python train.py --n_layer=8 --experts_per_token=6 --router_score="softmax" --normalize_top_k=true --router_z_loss=0.001 --lr_router=0.0017 --vocab_size=32000 --norm_eps=1e-06 --optimizer="soap_variant" --lr=0.00414 --beta1=0.95 --beta2=0.95 --seq_len=1024 --steps=3019
Below are experts of layer 4 (counted from 0) of a mixture-of-experts language model. Rows are named router (the router's row for the expert), down (a neuron's output weights, with its number) and show model dimensions 0-255. Each number is 128 + 32 x the weight over its row's rms, rounded and kept within 0 to 255.
Before each expert's rows: "comes before" lists some tokens at least twice as common just after its tokens as in all text. This comes from a sample of Wikipedia text that the model never trained on. Tokens count by the router's weight.

# expert 15
comes before: ",", " of", ".", " and", " in", "s"
router [143 109 197  92  93 173 162 136 183 135 110 104 166 110 105 142 120 148 144  99 136 176 123 102  95 188 111 140 187 160 133 152 178 118  93 166 126 150 133 128 139  98 141  80 163 152 103 103 113 154 131 207 119 110  92 126 104  71 122 180 119 145  66 140 165  88 130  83 207 143 104 158 108  86 113 168 106 129 158 166 137  93  78 170  66 157 136 151  83 109 145 128 103  98 133 115 121 127 148 157 184 132  61  90  99 127 149 169 103  90 163 128 170 154 183  74  87 153 124  99 172 137 108 133 116 106 112 125  99 183 130  73  90 140 153 147 154  90 162 109 138 134 148  76  56 113  87 146 125 126 116 102 190 165 121 183 173 129  85  83 150 162 136 100 160 111 107 138  85 138  92 185 170 159  88  94 101 132 118 152  64 123 159 104 115 103 104 104 123 112 110 141  86  90 131 162 107  57 140 165 141 146 174 127  51 135  66 147 183 126 149 139 191 106 142 163  97 125 143 142 174 107 121 161 121 108 181 140 121 160 154 159 105 144  92 146 152 143 150 128 167 145 109 162 118  79  80 146 163  79 181 176 126 129 139 150]
down0 [134 121 110  88  96 158 153 133 174  88 153  47  94 149  90 121 140 145 115 189 168 116  99  97 185  91 127 157  99 116  69 124 109 121  99 108 108 173 208 122 102  88 143 108 180 145 195 141 142 161  87 119  74 122 136  99 122 151 134 124 178  80 145 133 176 148 110 152 142 159 105 125 102 132 129 185 118 164  89 100 116 172 107 152 141 126 125  88 139 114 155 155 131 152 114  56 149  30 106 101 101  73 164 121  94 146 169 106 134 137  76 131 150 144 108  97 144  88 118 137 184 139 146 178 178  98 138  86  90  91 110 116 130 179 116 185 138 115 125 138 126 130 172 109 155 134  78 160 115 138 108 153 183 118 131  94 137 166 109  91 114 132 111  97 136 134  94 133  94 167 153 180 158  73 122 156  94  95 116 145 154 150 150 120  93  88 194  98 104  76 122 101 128 131  98  91 124 203 203  93 133 146  91  58 141 105 108  97 127 122 135 122 151 193 141 121 122  71 135 143  87  78 132 108  85 128  86 104 126 136 146 108 100 181 196  88 124 188 118 141 145 117 115 102 177 154 115 160 179 121  96  49 130 100 164 126]
down1 [104  83 117 161 168 172 148 103 102  72 112 167 166 155 195 141 133 100 116 123 138  84 137 111  56  92  92 138  79 100 122  84 167 158 164 140 140 158 184  87  98  66 129 133  99 163 141 110 150 108 140 136 173 130 129 164 101  78 143 102 149 161 154 169 120 166 107 143  52 130 145 155  90 177 115 135 114 102  93 186 134 110 120 158 117 150 158  88  81 101 179 110 104  98 106 145 142 143 144 148 163 124 184 145 124 174 170 177 151 132 111 120 166 146  97 127 163 102 124  76  96 163 137 158 154  87 142 144 141  91 167 208 109 108 101 165 109 116 113 174 141  80 104  80 124 129 171 146  83 139 150 188  51 138  58  98 133 133 153 128 167  93 102 119  99 138 128 228 133 128 160  98 189 156 132 128 137  64 130 188 147  89  68 153 116 101 153 127  70 149  68 153 119 107 121 121 122 109  82 141 126 139  97 148  74 119 140 173 104 119 175  91 110 123 150 112 138 149 100 142 162  69 142 178 118 157  92 126  73 162 171 129 156 176 109 118 124 178 146 141  79 137 139 128 167 141 132 121  76 118 177 151 136 161  82 130]
down2 [130 129 141 141 103 126 149 127  94  88  98  86 190 162 185  77  68 168  87 151 122 115 128 120  85 111 128 151  78 108 145  99 160 186 124 155 152  87 158 128 131 146  99  92  99 154 147 173 144  58  78  26 132 106 139 125 127 118 169 149  82 127 152  63 113 117  73 121 141 104 128 138 117 158  73 111  88 116  86 123 172 132 137 118 148 102 121 150 126  99  89 136 109 135  55 108 171  98 121 111 198 117 111 120 102 160 113 126 129 175 108 151 172 175 110 140  75 167 103 102 113  61 159  86 170  88 115 152 129  91 142 150 133 134 123 195  91 189 168  95  94 154 110  66 146 135 128 160 114  87 197 167  87 113 127 116 202 181 179 113 113 111 100 177 113  95 102 162 129  83 118 124  63 148 142 122 177 138  85 125 174 164 106 123 127 114  68 132 125 182 131 130 124 113 141 190 106 118  97 172 146 152 131 170 137 136 126 151  79 190 186 118 157 128 160  92 147 120 150 154 152 190 120 126 121 156 147 156 153 154 123 176  90 111 143 123 125 131 140 152 140 118 114  62  72 130 119 178 158 130 160 114 170  95 152  95]
down3 [103 132 143 137 212  76  91  35 117 193 165 141 129  93 120 112 152  69 169 126 131 141 113 126  92 177 153 185 214 166 142 154 193  76 148  96 142 158 156 112 154 110 112 119 164 131 162 137  80 118 116 142 127 104 155 118 158 189 167 109 135  89 103 151 105 167 132 107 146 108 169 168 124 148 125 149  67 216 119 154  96 129 104 119 102 238 108  86 116 130 110 172  80 184 128 128 165 111 182 135 137 126 126 131 127 104 173  87  98  83 131 144 137 139 137 137 133 106 112 182 134 112 104 203 161  75 189 164 144 135 135 138 143 144 138  82 130  89 147 135 103  92 152 127 143 127 108  70 132 169  93 148 112 197 103 100  75 138  62 154 117 154 112  95  92 128 121 191 129 122  89 131 160  94 150 177 199 105 127 102 125 120  54 100 143 118 165  82 154 128 142 134 138 123 133 114 122 123 162 153 127 143 100 189 157  77  69 111 137 107 124 156 119 138 160 138  85  80  49 100 125  80 143 138 118 134 118 125 123 126 112 107 105 125  68 100  86 103 120 144  95 138 106 158 111 141 134 119 140  92 146 163 103 125 109 140]
down4 [116 130 102  31 111 168 110  94 157 131 182 110  83 118 134 121 124 169 147 109  92  92 131  66 176 149 117 120 140 111 144 175 122 131 140 143 125 144  50  83 129  91 174 142 154 125 100 106 136 161 152  92 145 191 142  75  83 150 161 141 149 147 124 162 137 129 173  82 119 149 143 177 131 156 111 148 117 128 148 111 125  38 118 127 104 165 149 127  87  90 136 122 163 106 173 187 125  96 115 110 107 155 165 158  99 151 135 164 145 127  94 113 176 187 174 193 180 129 108 112 145 172 151 148  95  52 126 151 171 185 101 100 131 141 166 107 177 142 169 157 131 107 125  96 101 144  69 119 153 133  99 125 180 136  95 127  74  76 152 128 149 119  80 134 143 115  91 148 116  52 207 177 120 156 103 122 154  66 156 116 146  98  98  89  70 111 147 105 125 141 123 182 122 163 135  99 151  99 125 110 105 120 107 134  98 136 156 127 153  76  89  76 126 144 137 136 141 126 129 104 200  94 170 120 175 168  79 138  81  92 130  68 145 143 120 141 107 139  88 116  40 115 124 137 140 104 153  95  99 128 114 167 149  83 207 142]
down5 [153 132 133 127  55 114 119 131 123 149  68 119 109 125 163 137 150 154  46  97 176 141 190 175 154 123 129 124  66 167 173 175 125 115 135 130  89 170 106 114 155  95 129 133 109 148 156 130 180 166 107  38  92 120 129 117 139 100  88 140 135 148 132  62 113 134 114 118  99 111  71 173 168 106 150 102 140 179 114 137  43 193 118 146 140 106 126 143 148 137 204 108 151 115  81 117  76 109 172 141 170 105 134 129 116  95  76 113 111  99 122  91 119  95  80  96 134 109 140 141 104 109 123 114 191 176 125  99 127 145 152 188 115 133 164 112 103 162 118 158 129 140 126 123 129 155  89 160 105 100 103 123 141 140 164  98 148 115 156 133  68 120 122 163 171 123  37 129 131 188 188 127 145 125 139 199  91 149 105 117 116 115 120 150  84  67  81 107 122 149 152 107 110  71  98 142 135 190 222  78 136 146 183  96 124 110 144 188 167 104  55 136 124 167 106  76  89 134 124 114  96  74 106 125 132  78 112 129 147 126 107 163 111 164 122 134 152 112 143 137 186 135 116 105 174 154 157 156 117  67  79 159 124 124 134 127]
down6 [110 102 136 157 170  91 206 172 160 182 148 103  77 130 116 157 118 131 168 120 174  77 211  85  80 111 121 113 126  84 157  86 109  87 114 109 107  92  99 195 188 197 143 139 108 150 132 160  99  99 108 178  95 102  85 104 171 155 126 134 139  95 131  94  91 145 157 119 124 132  96 155 108 117 171  93 127 115 172 145 154 162 120 159 176 180 115 149 135 134  91 132 135  96 153 105 104 106 170 102 120 112 164 125 159 158 123 201 140  77 121 102 122 153 144 127 144 120  87 141 186 138 139 112 109 181 154 122  55 151 122 121 165 140 149 108 141 110 101  73 167 112 113 153 128 125 155  66 131 108  90 133 127  95 101 110  78  54 172 164 100 132  60  85 104  74 121  96 122 167  87 139 143  94  86 148 179  86 159 142 107 108 163 147 150 122 105 142  93 148  85 120 200  87 103 123  91 118 100 130 136 120 119 105 168 148 115 156 109 126  96 175 129 100  36 101  97 140  86 104 132  74 104 120 122 127 176 156 125 167 135 188 175 114 140  64 107 149 161  74 111 170  98 182 140 106 111 141 117 125 118 140 137 126  43 140]
down7 [160 119 173 126 117  50 130 105  87 129 186 145 139 109 143 111 166  91 132 137 122 106 115 121 150 169 106 131 108 115 159 137  73  94 202 145 130 154  89 193 150 133 131 104 122 179 115 115 163 148  89 104 101  97  74  97 136 103  72  95  87 158 138  88  45  91 131 122  78 116 147 151 129 107 108  94 145 135 147 117 126  94 137 153 144 130 138 113  81 124 103  96  86 162 114  87 154  48 124  63  72 168  60 120 151 103 144 160  81 183 122 114  95 153 176 119  99 141 133 121  39 140 152 136 153 167 151  89 117  92 113 119 110 120 142 167 128  85 129 119 111  95 162  68 137 107  73 189 139 143 168  71 109 127 105 140  94 126 115 159 138 114 186 132  88 173  72 149 166 170 143 108 163 178 217  96 122 113 189 197 114 129 114  92 134 139 141 156 102 133 136 119  99  96 115 127  93  95  98 173 118  91 118  81 111 155 153 118 103 126 129 194 127 129 154 126 170 160 167 119 121  82  78 191 122 133 122 147 170 132 155 113 113 108 195 149 170 160 127 133 108  99 147 188  92 153 156 144 128 103 173 164 145 162  75 120]

# expert 229
comes before: "s", ",", ".", " in", " of", " and"
router [113 110 204  98 106 130 183 149 171 134 139  89 201 127 105 169 111 146 157 112 140 178 126  83 118 166 101 142 203 167 124 132 149 140  98 127 122 201 106 154 138 113 140  98 178 134 115 106 109 196 115 179 118 121  83 103 148  60 116 181 127 167  86  98 195  83 124 132 177 149 105 139 122 105  70 160  96 150 113 152 124 136  93 148 113 164 164 187  97 131 115 151  71  89 168  89  95 117 143 146 214 124  77  93 106 114 159 160 120 104 182  96 156 123 177  78  91 140 103 101 193 155 147 106 109 109 113 115  96 129 135  82 137 116 164 133 169 118 173 128 133 126 158  99  82 111 109 151 130 114  97 124 153 132 123 174 207 147  92  71 125 173 122 139 165 146  89 163  51 149 113 138 180 162 105 100 121 170 116 178  69 117 185 111  91 119  94  96  75 123 129 160  64  72 161 147 107  91 162 183 163 162 152 121  80 149 103 153 185 132 144 131 185 112 143 140 125 148 149 111 177 107 136 160 126 108 157 143 126 129 145 157 117 148  92 142 129 149 159  89 152 130 120 156 122 109 110 136 169  57 143 144 131 151 130 139]
down0 [ 89 117 156  54  73  80 161 108  77 144  67 171 136 147 105 122 102 179 138 141 102 128 112 119 150 143 101 141 145  89 163 170 116 124 149 150 105 139  81 141 113 176  62 134 114 132  82 106  99 133  80 109 105  68 130 148 137 109  82 104  69  99 158 165 118  98 109  91 139  73 149 106 145 124 108 129  56 103  95 159 103 118 101 140 202 183 159 137  84 154 160 106  99  91 108 143 188  91 107 149 113 150 110 134 124 146 130 123 103 137 112 171 119 112 160  99 151  74 118 152 115 200 176 159  95  84 126 173 146 110 134 217  97 110 142 160 148 116  84 155 191 121 149 100 166 115 119 119 128 128 130 106  81 128 125 148 141 146  75 112 174 156 184 127 109 150 116 156 112 109 123 111 148  97 155 133 138 150 100 141  86 124 170 123 146  78 152 116 112 121 138  84 105 117 107  48 104  78 100 145 148 183  91 129 153 172  79  86 137 147 144 195  87 141 152 158  81 117 115 204 100 116 119 129 133  71 130 163  87 183 141 152 144  94 117 140 117  92 110  61 156 124  87  99  66 168 120 145 200 105 192  95 168 152 158 145]
down1 [ 83 118  97  98  85 141 155 120 148 178  80 114 134 121 126 179  92 131 110 112 148  96  69  99 158 143 123 186  99 128 154 126 140  80 132  89 133  97  86 129 142  47  91 190 126 123 135 133 141 134 144 182 161 124 179  78 148 123 198 131 148 112 115 151 170  70 109 125 134  91 141 172 138 187 150 147 157  92  96 100 176 143 170 128 159  28 158  76 141 144 152 116  71 131 114 125 166 129 145 127 163 112  74 184 183  87  73 153 148 133 124  84 126 112  79 150 164  96 125 141 177 161 137 121 107  89  97 154  79 107 125 152 143 130 188  90 112 179 181 137 128 145 159 174 183 114  87  93 153  92 168 126  99 117 122 107 100 116 111 135 103 131  87 157 124 159  67 109 133 140 131 129 126  83 148 110 112 163 119  72 137 171 138 110 118 163  98  89 116 113 171 155 146 165  80 190 143 174 119 109 185 103  78  84 170 164 170  72 134 148 111 140 166 129 150 130 132 106  99 115 118  32 159 156 157 141 162 113 145 153  70 127 157 141 141 102 131 180 119 130 133 158 164 167  69 142  93  97 166 138  79  82 118 130 114 109]
down2 [ 54 156 163 180 122  92  89 173  96 164 111 107 118 144 141 106 126 143 165  69 107  83 128 102 128 110 131 100 156 115  96 147 164 159 172 153 135 110  62 151 200 100  55 143  94 155 109 117 147  90 159 152 112 116 165  67 152 131 124 111 111 109  83 132  86  77 147 100 131 109 158 112 149 112  99 132 125 120 104  87 124 146 185 138  94 171 118 109 141 139 155 158 189 140 155 127 159 158 151 134  93 128 142 139 172 110 137 131 114 183 144 146 118 129 147 144  85 182 116 141 108  63 151 151 121 141 130 166 155 108 136  93 124 121 105 107 122 103  96 137 168 153 109 158 120  95 219 170 120 105  67  97 152 143 111 153 170  82 163 146 130 130  98 117 115 106 111  64 109  62 132  88 164 192 154  85 125 144 111  80 136 109  99 171 188 121 165 211 122 189 114 180 201 149 200 127 137 103 113 131  93 103 125 176 132 174 107 159  75 172 145 115  81 146 115 139 105 166 128  78  93 115 153  95 132  83 143 136 120 139  80 147 201 124 145 122 135  98 106 116  84 137 107 153  65  64 157 154 116 144 107 212 120 131 129  88]
down3 [138  97 129 114 158 125 126 140 130 137 171 132 100  86 126 138 120 162 175 154 163 225 129 150 150 123 116 148 112  84 158 166 140 136  98 201 121 146 158 147 114  88 175 172 136 118 102  95 104 126 101 135 143  91 110 142 119 185 120  79  83 123 106 175 129 179  93 109 144  97 120 102  85 168 121 170 144 159 184 147  48 104 136 100 111 172  54 161 138 125 128 124 138 142 187 112 168  82 116 140 135 101 122 106 100  90 134 120  70  85  78 112 132 151 113  79 113  72 135 107 218 112  99 198  99 134 111 107 100 119 111 141 112 126 141 124 135 146  64 128 157 125 149 175  89 135 101 115 135 176 168 168 146 119 151 172 154 159  88 123 145 141 164 163  94 162  86 116 102 162 177  73 163 124 129 125 122 107  77 137 107  76 109  60 183 129 147 123 141  83 100 133 179 145 170  19 114 124 144 146 112 128  90  98 152 154  96 117 126 147 142 177 118 222 157  92 107  91  93 129  99  59 130 203  94 122 103 105  91 106 132  73 165 141 174 137 134 160 122  97  90 113 135  84 127 117 116 131  98 107 142 172 117 119 122 104]
down4 [ 46 172 190 108 165 131 106 179 115 153 116 147 149 109 119 170 147 170 106  94 156 106 132 169 146 117 116 139 129  97 136  75 178 193  58 120 116 101 121 156 150 183  91 116 143  94 126 104 100  19 113 161 136 155 131  64  97 142 109 117 158 136 131 140  60 103 126 133 182  92 111 117 136 106 153 112 183 111 144 148 154 128 127 137 154 175 141 153 134  92 110 130 142  78 119 137 151 174 159  76 120 152 117 103  58 129  94 108  54 144 130 126 136 123 122 180 170  72 134  86 146 123 132  74 124 125 117 148 138  75 132 128 111 117 115 120 109  95 160 146  96 182 103 144 172 148 138 112 143 143 107 147 114  86 131 153 167  77 128 182 132 100 160 134 115 102 192  88 146  93 147  78  61 139 135 111 201 125 143  97 114 152  50 128 178 145 100 144 130 123 157 100 116 133 148 151 124 102 133 139 125 106 170 170 146  80 130 105  92  85  88 130 111 124 118 202 128 155 149  96 114 103 174 114 117  82 179 133 142 118 114 142 124 157 108 136 117  96 161  63 112 202  82 142  75 140 154 145 124  52  85 176  79 201 108 112]
down5 [111 121 129 152 126 193  86 114 102 128  96 110 118 153 168 128 133 156 134 169 135 118 149  65 111 148 136  65 139 162 154  90 123 110 140  96 100  61 141  85 132 115  59  57  83 115 156 124  62 103 137 225 156 118 137 164 166 129 136 142 157 121  74 138 181 143 164 120 117 114 120  98 175 153  99 133 108 127 104 170 144 155 143 126  78 142 112  74 164 156 171 150 129 145 127 149  81 153 119 147 149 134 164 155  63 160  79 162 192 141 137 163  66 155  82 161  92 130 110 115 139 102 176  67 147 132  37 177 177 104 109 152 180 139 100 142 157 110  95  89 119  83 122 103 158 155 168 114 150 134 108 143 114  92 123 111 129 146 172 128 133 170 147 158 107 126 162  75 171  82  63  91 114 150 152 155 122 139 149 101 138 161  79 126 122 105 108 130 125 208 153  83 131 155 139 141  78  98 102 133 133 129 160 107 149 128 142 163 148 153  73  82 109  78 143 131 187  94 113 131 172 178 121 133  81 167 111 192 116  88  99 126 123 184 104 150 112 114 142  68  99  78 142 134 116  99 154  89  97 105 104 177  80 141  81 115]
down6 [ 67 176 131 173 117  86 124 128 188 143 192 110  97 110 156 150  98 129 120  81 116 109 157 119 117  79  85 119 134  57  87 143 151 180 147  84 131  92  85 161 155 162  95 154 125 125 145 192  99 140  97 192 156 149 182 113 103 145 152  99 107  82  96 138  94 190  81 171 153  99  83 150  89  62 122 121 135  99 141 147 169 105 137 151  82 120 111 123 147  97  86 171 129 145 124 122 163 203 159 177 116 177 195 165 129 157 176 142 183  98 132  88 221 150 103 145 127 127 158 141 102 102 139 144  79 189 179  99 117 112 121 106 140 169 146 128 150 184 191 131 130 118 107 189 106  89 162 163 156 141 113 147 152 135  97 125  83 142 220 135  88 154 118 146 101 116 152 127  96 117 126 189 132  92  97 102 149  98 142 161 199 146 118 111 189 142 147 121 117 105 147 118 152  88  93 133 167  78 108 156 115 153 119 142 100  52 178 160  87 148 111  83 123 136 154 130 171 157 139  84 120 120  92 141 126 194 144 135 121 143 137 162 143 124 161  94 104 105 129 115 134 118 149 147 112  77  86 123 108 155 112 102 143 115  91 130]
down7 [ 57 210 129 130 105 111 158 157 122 120  47  88 141 101 135 100  75  72 165 154 143 133  83 158 106 120  93  97 134 137 146 122 155 108 158  92 126 125  80  98 118 168 102 146 123 188 100  95 177 142 158  74 169 146 118 139 121 155 119 174 113 122 105 115 131  85 158  82 101 133 102 124 128 109  64 138 160 136 114 119 150  98 143 145 145  91  91  96 124 135 113 102 121  94 132 121 159 151 203  81 124 159 130  80 140  90 162 174  94 169 157 182 117  92 126 112 102  87 125 124  76 207 130  94  67 144 137 158 152 101 119 115 126  88 170 154 107 130 133 140 131 134 164 164 115  49 138 136 118 121 188 132 115  97 181 166 122 151 113  70 140 154  83 115  87 169  99 126 116 101 104  90 108 141 122 149 152 202 175 127  74 120 167 114 184 142 157 164 158 108 144 158 121 116 160 129  70 125 102 183  79 114 124 121 132 100 160 111 165 148 167 145 129  89 137 139 114 157 191 118 154 175 114  80  96  50 113 154 125 118 169 129 135 120 106 146 128 155 175 146 134 100 213  71  84 142 164 157 118 194 112 137 140 184  71 175]

# expert 116
comes before: ".", " in", ",", " of", " for", " with"
router [133 113 194 113 156 140 126 162 172 130 123  79 176 127 107 133 101 158 132  97 155 163 123 104 108 153  75 154 166 115 126 137 206 127  63 130 130 154 119 155 132 130 119 107 216 145 122 112  91 150 111 135 134 124 113 105 103  43 139 189 160 173 129  90 173 114 148 116 173 112 106 157 129 102 109 166  77 145 107 170 109 127 124 127 127 172 140 155 130 120 122 135 148 103 122  74  56  98 189 131 166 146  74  74 126 115 155 125  98  88 217 123 175 133 189  98 129 119 149  83 170 170 114 142  92 115 140 119 124 127 135  85 123 105 126 109 143 110 172 158 152 178 151 151  55  73 129 153 131 115 127 121 143 169 133 157 156 162  99 102 183 163 137  74 143 140 145 175  66 129 102 163 153 174  97  83 124 186 112 148  83 147 205  95 116 115  96 136  91 135 102 153  71  86 147 153 126  91 145 160 126 140 128 130  86 163 108 121 181 138 167  93 165  72 192 189 114 194 165 148 168 124 127 127  95 117 157 119  90 175 133 154 118 131  95 151 132 127 162  81 146 143 118 133 125 103 137 168 163  65 166 180 119 184 160 154]
down0 [ 71 152 151 136 166 118  82 112 131 134  95 138 148 101 125 105  99 107 140 129 120 118 120 129  75 138  51 171 133  96 132 102 131 165  82 140 160  76 115 102  68 141 136 120 113 186 146 125 116 128  78  94 109 112  97  65 142  94 115 111 119 178 130 130 109 155 165  96 100  64 106  76 122 109 111  57  72 144  92 106 128 132  99 119 104 121 153 116 162  86  63 139 100 146 122  97 152 150 111  79 116  87 132  76 184  83 139 126 112 132 116 159 130 138 130 149 196 185 152 118  71 135 128 125 112 154 116 110 139 128 109  85  91 106 100 122  95 103 170 106  93 194 202 145 117 193 112 180 105  79 155 117 174 127  83 124 105 107 183 171 149  95 107 160  92  90 131  45 160 118 165 132 110 150 126  91 172 192 191 150  92 110 106 126 168 106 159 144 185  89 132 132 110 146  94 123 159 120  98 203 141 107 147 130 141 199 108  98 110 136 155  90 179  91 162  79 140  92 145 143 103 157 157 139 197 124 125 163 148 118 169 122  98  62 102 152 138 184 109 122  82 135 156  65 105 111 107 139 143 110 138  92 110 178 136 172]
down1 [157  90 140 129  95 119 131 120  49 180 142 163 119  91 124  51 122 112 115 140 114 124  95 102 129  94  76 135 160 132 117 194 150 193 126 177 131 130 161 176 106  90 149 138 143 139 156 128 125 104 131 150 112  88 112 146  71 139 141 137 125 110 133 149 183 105 114 129 141 156 159 150  93 110 163 135  98 126 121 112 135  61 141  98 143 133 161 148 126 131 128  66 100  88 143 124 210 155 145  89 106 175 138 136 143 132 114 122 119 150 111 137 140  70 134 124  91 174 122 178 165 129 154 147 109 118 137 126  93 151 120 122 147 108 114 114  98 151  83 154 122 212 173 165 204  99 157 116  78 145 103 125 140 111 135 103  95 118 123 178  75 111 158  75  84 135  92 111 147 128 106 126  88 170  78 159 122  33 116 133 157 116 106 176 113 104  62 128 123 117 148 154 115 105 173  87  82 151  76  82 187  70 198 127 161 106  91 129 121  87  78  74 160 142  86 161  49 193 131 104  80 147 164  31 101  74 149 146 133 142 122 111 155  87 122 165 116 135 115 147 134 178 117 140 118  68 175  99 152 131 117 134 117  84 168 148]
down2 [ 53 113 113 137 133 123  97 117  78 152 146 157 159 131 121 136 112 129 108 190  92 144 121 161 199 127 127 175 122 112 144 150 156 116 168  97 132  86  79 190 156 122 121 105 222 205 155 193 131 103  96 106 119 144 126 149 155  70 117 119 135 119 199 134 116 126 121 110 147 119 129 130 185 120 178 123 164 156 147 141 124 177 132 118 108 178 165 153  99 158 139 163 185 111 134 154 121 109 185 121 106  97 166 166 187 148 119 132 115  65 170 100 185  82 154 162 159 129 160 159 109 120  95 110 115 155 119  93 103 153 124 168  80 119  74 140  77 141 165 146  71 114 121 157 125  44 142 122 176 128 120 108 117 109 148 146  98 124 110 118 158 152 102 193 151 102 164 148 132 161 120 151 126  95 145  83 114 146 149  53 163 135 127 163 150 159 171 121 138 121 119  82 107 150 148 113 127 126 123  45 136 106 188 103 121 108 157 110 106 111 124  90 147 191 134  84 140 207 129 115 110 166  53  78 109  87 145  88 169 125 116 146 185 144 137 149 117 104 151 151 187 165 113 153  82 111  98 102 157  50  80 109 124 155 110 165]
down3 [ 68 112 100 142 101 136 140 137 141 110 115 177 126 176  83 140 135  79 109  91 127 125 135 124 110 124  47  82 153 171 142 155 126 155  89  71 180 151 154 157 161 117 110 131  75 146 134 119  79 161 161 150 166 149 151  73 155 167 127 147 132  94 115 164 189  92 112  83 141 108 146 129 198 155 144 100 145 147  99  69  93 120  85  87 153 174  98 172  81 154 180 131 170 113 122 119  72 152 168 179 126 182 133 144 131 128 127 158 177  89  81 138 195 136 115 108  78 121 147 159 112 145 153 158 104  88 171 123 112 133 137 150  86 158 116 144 143  88 146 124 133 148 106 153 167 118 112  98 121 145 182 144 132 137 108 108 131  63 172  62 109 163 159 131 133  98  63 144 154 141 171 113 136 128  37 116 103  98 184 154 106 122 119 113 110 191 101 120 124  59 159 126 107  65 128 155 104 182 126  80 134 128  82  89 141  95 150 118 161 122 119  62 151 130 158 171  69 140  60 162 144 128 122 154 164 131 139 175 141 141 111 115 112  92 149 155 108 136 155 130 214 187 132 134 135 163  98 161 141 158 144 195 117 123 185  95]
down4 [162  93 103 128 145 108  81  89 142 104 132 131 108 146 106 167  99 138 105 113 165 128 160  87 111  87 170 210 100 131 152 120 157 131 175 111 136 126 165 106 172 110  92 120  96 111 109 161 160  71 162 170 146  93 209 183 120  84 129 103 122 142  99 103 173 129 133 173 143 141 135 109 175  90 116 120 149  82 163 139 161 126 106  96 154  78  87 146 121 160 166 105 200 121 160  49 132 118 138 137 140  50  67 148 167 156 172 153 161  88 153 107 178 189 124 135 151 161 134 127 166 163 157 109 138 114  94 146 157 148  88  67 119  75 135 121 163 107 131 186 151 100  75 132 106 172 150 128 145 121  90 112 183 141  97  85 174 177 169 151 101 162 194 111 174 132 136 166 101 184 114 193  75 169 116 152 174 122 200 136 148  82 152 117 141  93  73 132 107 163 174  96  73 119 130 149 107 172  81 114 141 178 165 136 118 198 146 154 132 173 137 145 117 115 145 133 155 130  95 108 149 135 162  99 111 118 144 166 172 141 118 111 138 166 202 152 102 144 140 104 118 144 117 133 114 120 154 162 146 158 118 103  85 162 148 173]
down5 [127 175 153 137 143 113  62 133 151  98 157 143  84 128  82 168 207  97 125 116 126  92 136 107 118 174 104  85 152 107 114 132 150 162 116 156 133 126 135 146 177 103 163 164  27  75 135 109 170 122  87 102 148 191 100 151 152  90 108 122  98 132 139 166 136 140 170 100  85 148 133 124 104 106 119 117 128 210 112 146 104 130  66 116 164 110 164 128 136 145  97 182 131 156 103  71  66 106 136 142 149 113 146 120  98 106 219 170 145  97 144 146 105  91 117 132  97 107 112 156 112 102 103 208 137 152 105 120 176 120  86 169 182 120 153  64  69 154 130 150 124 126 149 138  95 116 109  97 154 135 135  63 207 118  85  87  67 102 110 105 134 156 142 163 116 128 132 135 179 166 159 107 121 106  85 108 128 131 144 108 176 117  61 166 156 142 143 100 105 105 133 149 106 104 100 152 115 151 157 119 146 144  86 110 119  84 147  87 135 174 146 102 159 119 126  65 112 148 130 123 199  72 148 147 143 125 169 178  97 109 173 135 140  81 162 137 124 122 100 109  96 117 103 178 120  92 161 114 139 130  72 209 105 188 134 199]
down6 [ 98  67 136 173 161 114  77 140 160 120  91 148 133 130 112 154 130 100 140  59 187 126 201 115 156 147 121  39 103  93 120 168  77 170 127 155 121 176 109  92 154 162 101 134  67 136 165 138 135 112 152  93 136 178  84 180  84  92 151 119 135 160 108 155  76 136  98 100 175 114 171 183  91 105 155 121 133 102 149 116 127  93 141 152 114 111 149 160  92 143  83 141 160 167 129 142 202 113 166  49 103 119 169 185 138  85 111 116 137 127  68 128 105 154 124 186  98 182 176 121 158 116 150 151  97 143 157 127 142 149 191 127 124 118 100 189 142  39 146 137 142 139 116 120  81 135 165 117 171 149 172 116 119 114 136 122 107 132 116 111 141 165 167 103 113  71  78 139 123 116 114 164 116  92  88 124 157 123 159  21 135 122 159 113 118 135 151 148 128 116  85 102 198 168 140 119 157 163  97 106 101  53  96 170 128 121  91 125 130 126 142 113 132 161 123 133  89 111 119 105 189  93  95 157  86 152 110 107 155 125 142 141 128 108 138 124 150  69 124 126 143 109 107 151 113 105  98 146  90 182 111 130 223 108 147  73]
down7 [139  80  95  63 148 134 139 131 124  88 224 136 147 138 134 102 122 125  78 173 101 143  90 151 147  65  79 119  94 175 131  91 107 102 156 132 148  93 179 168 167 132  66 134 108 150 219 146 140 101 172 133  85 129 153 232 105 150 102  91 112 168 114 130 156 178 125  94 132 133 103 129 114 123 134 125  89 159  85 139  84 184 172 156 130  95  89 152 160 129 117 141 127  84 167 147 157 122 163 171 149  86 102 110 113  92 104 132  90 116 154 139 133  93 145 118 131  98 103 176 114 116 114 104 138 132 136 157 153  65 134 193  65 121 212  77 147 147  93 125 120 118 110 191 136 118 145 153  49 131 132 110 178 160 161 113  81 190 118  89 175 156 158  85  86 146 150 117 126 114 139 143 139 150 179  99  74 143 103  94 108 168 153 122 126 125  65  95 149 159 137  96 131 124 172 122 168  95 142 130 153 159 184 138 158 155 132 135 117 128 126 153  89  84  81 127 100 117 156 148 127 184 122 134 152 143 198 117 188 127  88 126 156 118 130 163 121 166 136 117 199 145 115 116 147 148 172  98  97 113  99 147 133 110  52 155]